Experts of a small language model: width 320, 107M parameters.
Below are experts of layer 3 (counted from 0) of a mixture-of-experts language model. Rows are named router (the router's row for the expert) and show model dimensions 256-319. Each number is 128 + 24 x the weight over its row's rms, rounded and kept within 0 to 255.
After each expert's rows: a language model's description of what the expert responds to. This comes from a sample of Wikipedia text that the model never trained on.

# expert 5
router [142 100 116 168 149 125 141 129  95 110 129 109 129 133 117 130  87  79 167 163 154 108 134 107 156 162 116 146 122 131 137 152 128 101 132 129 126  96 127 105 116 107 159  88 104 172 155 153 155 148 131 116 134 133  99 155 136 138 132 109  95 132 145 147]
What it handles: Table pipes and separator rows, dashes and numbers in score or stats tables, plus mid-word pieces of foreign names, like Börzsöny, mac.

# expert 13
router [118 118 109 147 105 107 149  99 139 144 109 113 117 111 141 135 140 149 127 140 123 152 178 109 128 158 140 107 119 161 145 137 129  99 122 140 134 123  74 129 125 138 115 108 138 165 188 165 144 143 103 144 107 153 132 121 124 119 113  95 143 135 142 147]
What it handles: Percent signs, units and census words in population or measurement text, such as %, km, miles, million, plus mid-word fragments.

# expert 10
router [153 115 125 141 125 189 131 145  91 126 109 183 145  93 131  98 119  91 136 174 134 121  92 114 144 137 110 144 141 130 137 129  98 100 171 144 171 155  83 113 134 149 138 130  99 126 155 127 103  94 152 140 131 147  76 112  72 127 134  99 102 149 162 109]
What it handles: Middle pieces of personal names and titles in film and cast lists (An-ch-or, Ban-er-jee), plus common articles and prepositions before phrases.

# expert 6
router [148 120 112 195  97 158 137 149  79 113  84 100 122 141 125 125  87 136 109 122 144  86 119 111 164 168 164 100 112  95 144  98 115 104 170  67 149 137 115  91 153 127 170 129 123 104 144 142 143 116 122 115 109 153 171 164  80 140 142 131 131 170 111 128]
What it handles: Place, university and institution names and years after prepositions in biographies, e.g. University of Massachusetts, Texas, at, in 1947.

# expert 9
router [125 127 115 135 107 143 130 133  89  68  82 152 135 114 170 120 141 163 111 174 153  97 112 127 146 131 130 135 143 128 131 119 131 119 150 142 130 136 144 147 123 102 122 142 124 129 186 123 124 132 157 141 143 153 170 151 134 131 119 132  63 155 118 147]
What it handles: Pieces of personal and place names, often second parts after a capital, such as Mc, Fitz, Angeles, St. Louis, Mazda.

# expert 3
router [139 122 144 130 132 140 171 155 117  63 133 141  99 116 149 115 155 113 126 137 159 114 131 142 119 121 109 146 117 124 150 147 143  56 135 136 138 121 111  92 141 121 141 118 124 158 126 133 134 122 148 119 103 149 113 189 114 153 130 136  65 138 138 108]
What it handles: Possessive apostrophes after names and nouns (Carrie's, men's), sentence-final periods and quotes, and surname endings like -ov, -ski, -sen.

# expert 12
router [146 120 129 151 113 147 154 114 134 119  99 146 134 149 128 146  95 127  83 146 131 168 111 122 160 146 136 148 128 152 149 122 151 105 125 122 132 119 133 115 120 113 138 132  82 160 173 161 168 118 108 119 130 155 113 119 109 121 160 138 149 142 170 112]
What it handles: Inflectional endings completing verbs and participles in explanatory prose (prev-ents, prohib-ited, encour-ages), plus of and being after nouns.

# expert 1
router [137 119 105 128 146 119 118 148 112  92 117 112  74 122 175 100 129 150 175 130 150 150 103 109 137 138 130 149 148 121 125 141 111 145 141 142 160 127 102 133 114 136  96 150  97 142 157 101 153 123 120 121 133 119 108 129 113 123 123 100  65 158 147 141]
What it handles: Line breaks, list dashes, colons and equals signs in infoboxes, honors lists and taxonomy boxes, such as Born, Genre, Phylum.

# expert 15
router [130 154 103 132 124 132 152 154 152 124 113 137 103  98 152 129  98 114 138 119 103 156 107 113 160 141 127 128 142 113  96 129 149 141 127 121 127 130 114 135  76 122 117 107  87  94 137 129 116 102 152 180 106 133 127 158 143 131 112 138 114 148 169 119]
What it handles: Equals signs of section headings, coordinate seconds, opening parentheses before birth years, and taxobox words such as Binomial, Animalia, Species.

# expert 2
router [154 113 122 134 156 145 129 115 135 105  64 157  84 124 126 112 148 119 138  94 149 159 162 117 138 176 122 144 143 170 166 147 124 107 112 109 126  99 156 165 106 101 144 101 162 158 126 141 148 141 130 147 159 152 113 105 108 109 123  92 116 162 128 167]
What it handles: Conjunctions and result verbs joining clauses in sports match and season reports, such as while, when, until, defeated, scored.

# expert 0
router [141 103 109 129 151 158 143 159 134 113 101 147 111 106 128  87 161 129 121 138 154  70 121  81 131 119 115 142 141 129 136 142 150  62 152 113 119 139  92 132 138  87 149 124 121 102 164 127 150 125 143 151 185 156 133 143 106 164 142 173 108 127 182 113]
What it handles: Word pieces and words inside names and titles, often second words, e.g. Formation, Road, Stadium, Albums, plus stray pronouns like his.

# expert 11
router [115 155 117 137 149 160 145 105  96 124  92 164  98 107 147 143 129 145  98 159 144 116 140 115 159 150 113 144 151 107 125 107 129 146 155 150 138 137 116 115 105 137 177  91 133 181 136 131 146 116 122 131  95 143 137 137  81  98 127  80 164 152 122 140]
What it handles: Final suffix pieces and whole common nouns in running prose, such as -ation, clergy, collage, income, equipment, treatment.

# expert 14
router [125 152 120 177 136 147 127 183 107  95 120 148  93 118 149 135  87  75 116 140 113 141 104 154 156 105 154 144 160 120 118 146 121  96 119 130 157 127 146  84 101 101 136 161 126 143 117 131 108 132 121 166 148 141 141 158 124 122  86 139 136 132 140 156]
What it handles: Articles like the and a before noun phrases, plus word fragments following capitalized pieces (Off-a, For-med, Con-test, NAS-CA-R).

# expert 7
router [134 141 137 150 146 154 144 149 120 161 123 100 112  79 139 112 121 109 101 169 124 105 141 135 132 127 141 121 126 110 143 149 124  72 140  96 124 118  94 126 126  87 133 106  87 125 111 153 127 147 137 145  95 158 120 137 151 141 107 115 110 134 126 110]
What it handles: Japanese and Thai byte pieces, and word fragments inside foreign or uncommon names, such as Muay Thai, Itri, Waukesha.

# expert 8
router [172 112 101 114 153 151 150 121  95 106 106 150 114 109 135 103 137 128 103 135 114 113 107 117 130 148 149  92 132 135 163  86 131  61 127 120 132  91  99 126 104 123 134 108 112 140 136 170 175 126 175 110 172 103 170 136 116 151 179 124 167 168 159 125]
What it handles: Commas, periods and quote-punctuation closing clauses in expository prose, especially after For example or Later on, before the next clause.

# expert 4
router [149 158 106 132 127 132 117 153 111 110  75 121 100 112 134 139 108  83 119 146 137 174 151 137 145 138 130 156 131 124 120 166 124 125 117  76 149 120 127  83 105  89 135 143 114 168 116 135 114 124 109 154 163 148 173 100 103 137 122 119 115 155 166 158]
What it handles: Numbers and words right after a pipe in wiki tables, like vote counts, orbit data (MPC, JPL), schedule entries (at), headers.